Weights of a small mixture-of-experts language model, trained from scratch on English Wikipedia: 14 layers.
Below are experts of layer 4 (counted from 0) of a mixture-of-experts language model. Rows are named router (the router's row for the expert), down (a neuron's output weights, with its number) and show model dimensions 0-127. Each number is 500 + 50 x the weight over its row's rms, rounded and kept within 0 to 999. Numbers have three digits each.
After each expert's rows: a language model's description of what the expert responds to. This comes from a sample of Wikipedia text that the model never trained on.

# expert 57
router:465480549530535548479522452575474481463440565477537450475464483478453463594411443512461589469465539470525530508448512522493556476552547474585449458448547536530553560555525504482483438473589537447521532494443397467572433431462538460494513450554511578463435500599535611453466531365598508440514580462445474501414399495422500532545525545570476524473483548528490445570500461496427544416481
down0:408506489509589526441593506422494566588493588407506450457492481521431485542569564521489564477520541492454503485461522447554466573565531411475512446495553553523528429407415520546425460587474565418551536441528585505517464618352555469559490496533548494519463502551524495569449494489494562576571523536478520474464509538461502579454508475536503497574533458512522486491518372501527477490468
It responds to: Single vowel pieces i and u, or short i-syllables, inside words (Requiem, specifically, Unión, computer, activities).

# expert 22
router:393444427450519574464496558587520614479442481430513509540487520561575581539487446483538602455555360486538542452540523492510515496549552483543445438462508586521506496573559511575460479523468516467540509471542390491449493482528516511459403476449591403572603518548487456553516506498546510427524528507474511518469511486543494566575449543504502438504447412568420472489513594497541504439461
down17:520494514520461512435507402470541474606479538568508558466419520380508510507492539554589500578380584540572414527459467585485512507447561502454420522467405558474465520475462572458448515573567581455535494419451469519482521485489471543527455543491499548456556507526511569451503468581337482501464490518516528447500475482473511402501483479519408563544543467520419462582557530490481492546547
It responds to: Month names and the comma after a day in dates, such as 17 April, January 30, 2005, plus en dashes in ranges like 28:13–15.

# expert 12
router:572605515468584556556587433525455499450447457526523546556411592564521603416516466447501555496582505445563561415449572487484436507459521570466470526525434558566450510433531454450528509543457498470501478454574596500500512440416556516573449497507524433475483528500438527460445519473514485446657503444474462505437519470565501473510419596456474497452482517537445459526570503453490525524526
down5:529493426533524488487491603581544554479460466520472442504599502542449448508475498484514604608579536523522552505480431475463494532495520480585482461510451534564437484493523447604518479481475577453499451472518443507435536434518564459512541426438389597501542535569512582507543473413479469516594540483575474505552490454507434470567459582477460438499431561434622446573534483582443473505517
It responds to: Small numbers and number words in table cells or counts, e.g. "| 7 |", "2 episodes", "17-2", plus ordinals like first, second.

# expert 40
router:555473537508554490484457421551525534469481508480555544496545450547478487534529534487449428511438477527438395502426454490514457576589448496453451448575490507422490578461530445446439422601482511504454505550565497464502452619490570468433528565542435483479444519478485566470586421437514496583593499539530510431473432432513541563530434573517513555498581534551394497505486474492480545419617
down0:568527486416441610513540454455613565492509444492499518441545482449508489507534524402570487507565550520463500576487584547567491591586464446530475486529496466515447495427466435506411474465506488405465556548479429412486420507535554418554446459543518500493446490526490466600496557477508551575567476546515520616492528474521510529349510516462580517509576450462485509502471484429489478449577
It responds to: Final e or le piece closing a word or stem, such as tap·e, mod·e, pion·e·er, sh·e, Doub·le, and similar endings like ade, ve.

# expert 43
router:476646519464518528536533521561528600486450461444510521614451504422457433487540504503472512441475508505528444505534504517591511532500418504479591439580457551679427463456461496562501517562477532426547508534531498439548513478477506548521461597436480423418493521550431479521520444539501429594567464480481392458514475411441524480520502497466484498570416446562534541531517529523491557474498
down7:493513503536513461518590503455417436441448573560602470598500510404491428439485503470533407510541503564508503523434477497552468496454495467524517562510544405470539449447477474482505458505511574485541570544586562501511531536415423475534440516500519519513448451526447575523547482538510457453485376430451406545506632491433495441533474512481483477532551612465510531488438542473599413486404
It responds to: Field-label nouns in infoboxes, lists and table headers, such as Preceding station, Location, Candidate, District, College, Team.

# expert 46
router:427478530477466420463435516546597490577506422541438534574500518526521514608498495482501461522525512474502496552507489468511477514515487435563551530462484468570463555455481491533577551534497547640412425469440498424453519559550431510371579462571561502472521586492520471531539422515400466558379433510478556415567554481468491534488469468504586448449495462448488513499448560590481538540537
down0:517544491566533549527446540556464499497577545533464439500514513499485504553532441534468453535558524587523541586581407497415589548554430518419497394549479520528506560461516433590508584539446495437543457512465522533438565529522464488448425568503486535497571479572532427600547555522496619415496565485483434515451556418505557437526449512521485605418510495579531412504494499448510493495505
It responds to: Prepositions following a verb or noun and before a noun phrase, such as released for, charted for, replaced by, released from, during.

# expert 0
router:442451433554540418482455541478472585549514441503503505545475544481548578444526492664522450512479513488483486536481529481471527508438501528565447549484494561411459455499550566589621547484473470448529494372534474494411542461523550590479455501492528494491431526567475480472485461536560559489514554454493517532437532616503556496559509388611526500476547619432438575492505498452533484463526
down0:459527435513494518499491510419435524460416506533491611498425415496446540493509476563501460501413498485512486548566504435501588601514527448551508573506542560533489476582602504605466484503483522539464562449504594441537477448554488579519544409482414490450513553620541507538461487455583523555558454439560455439513450443637468471507544510512535433470492491516509547439563492529503398521464
It responds to: Commas and comma-joined punctuation such as ), ., ", ; and dashes that end a clause or list item, e.g. "Tancred, routed", "white bass, black bullhead".

# expert 63
router:490445452548518503449498469396463519528582503503436396550467544487492511462549516483545495560590497522485427542380475532554454501555528407493532438496558575490511413475526489547554514501519495556526487453457398455447487454509526595506428445456448528519415569477467451617453536569495471570622567441573572509504468560421443597520502507497593480499507535540559450537510419503522461529502
down0:570487570521473444491497571530485553504470554501428464560396436478584525485478524514543511577517469604494443560478533536462385498580510556468535449509546507519488572556495367485535474429586504531436515507468490417517503482536562525565469500483591437516507532383601513523524458542458440566521447420525608410492556416468472482482487546508464459475420474460520468510564544406499453504441
It responds to: Subordinators and relatives starting clauses, like that, which, when, where, because, and commas after introductory phrases.

# expert 17
router:500529537446450485557439519484476573573539435427442559484495497501492450468465568538487519525476487469547394539592482537550491516538463436546550467507630527460532420529565607506448471430564514483517453483515418451503464463533571587525452457401501559491480519520474495529561496544500565565444447506524442470452473567562422433507459497501586468495471467501396537552542533594408387530589
down0:579526462547452495489477529543457592556526426528523515563501469461562487561576449532551490510498524537506433608533593514481477406531508454511510479522528554487460449517495567504554456504475510471576477600570485474356514486508572469531449424471519537456515554524504509450521452483464512438518379487513443477435416440425535307532477570438497530499479561522614538482465542531482502538455
It responds to: Word-final noun suffixes and common nouns before of or in, e.g. instability, faction, development, school, game, government.

# expert 4
router:554496424504407429507454487467556461480471481555504417465525555560419571564552473548528494494434540610522482431477558506556505410529539611543429504469541478466395510510508413545507499448546504526430570510536566604523489531496531476541509478508454516511474439484493541437536516528486533469604450482487494616471521457480600436475493510503520508546540437353569532460401573522520505537419
down0:504436544426634478367501462530486500515489467581482433484525418557604441404446436563509554374505535513518472519485542475509528446535537535450457475449451552476508469502461485484462428461473545581517576512506486490478523447566442480490464523550501491417573534538468402534583558491503453479427543514424474475491553510521525534380397446486519580417534499527506583438464456556467538503520
It responds to: Final pieces of place names and name starters, such as S·anta, New before York, Bost·on, Richmon·d, Trinid·ad, plus = closing article titles.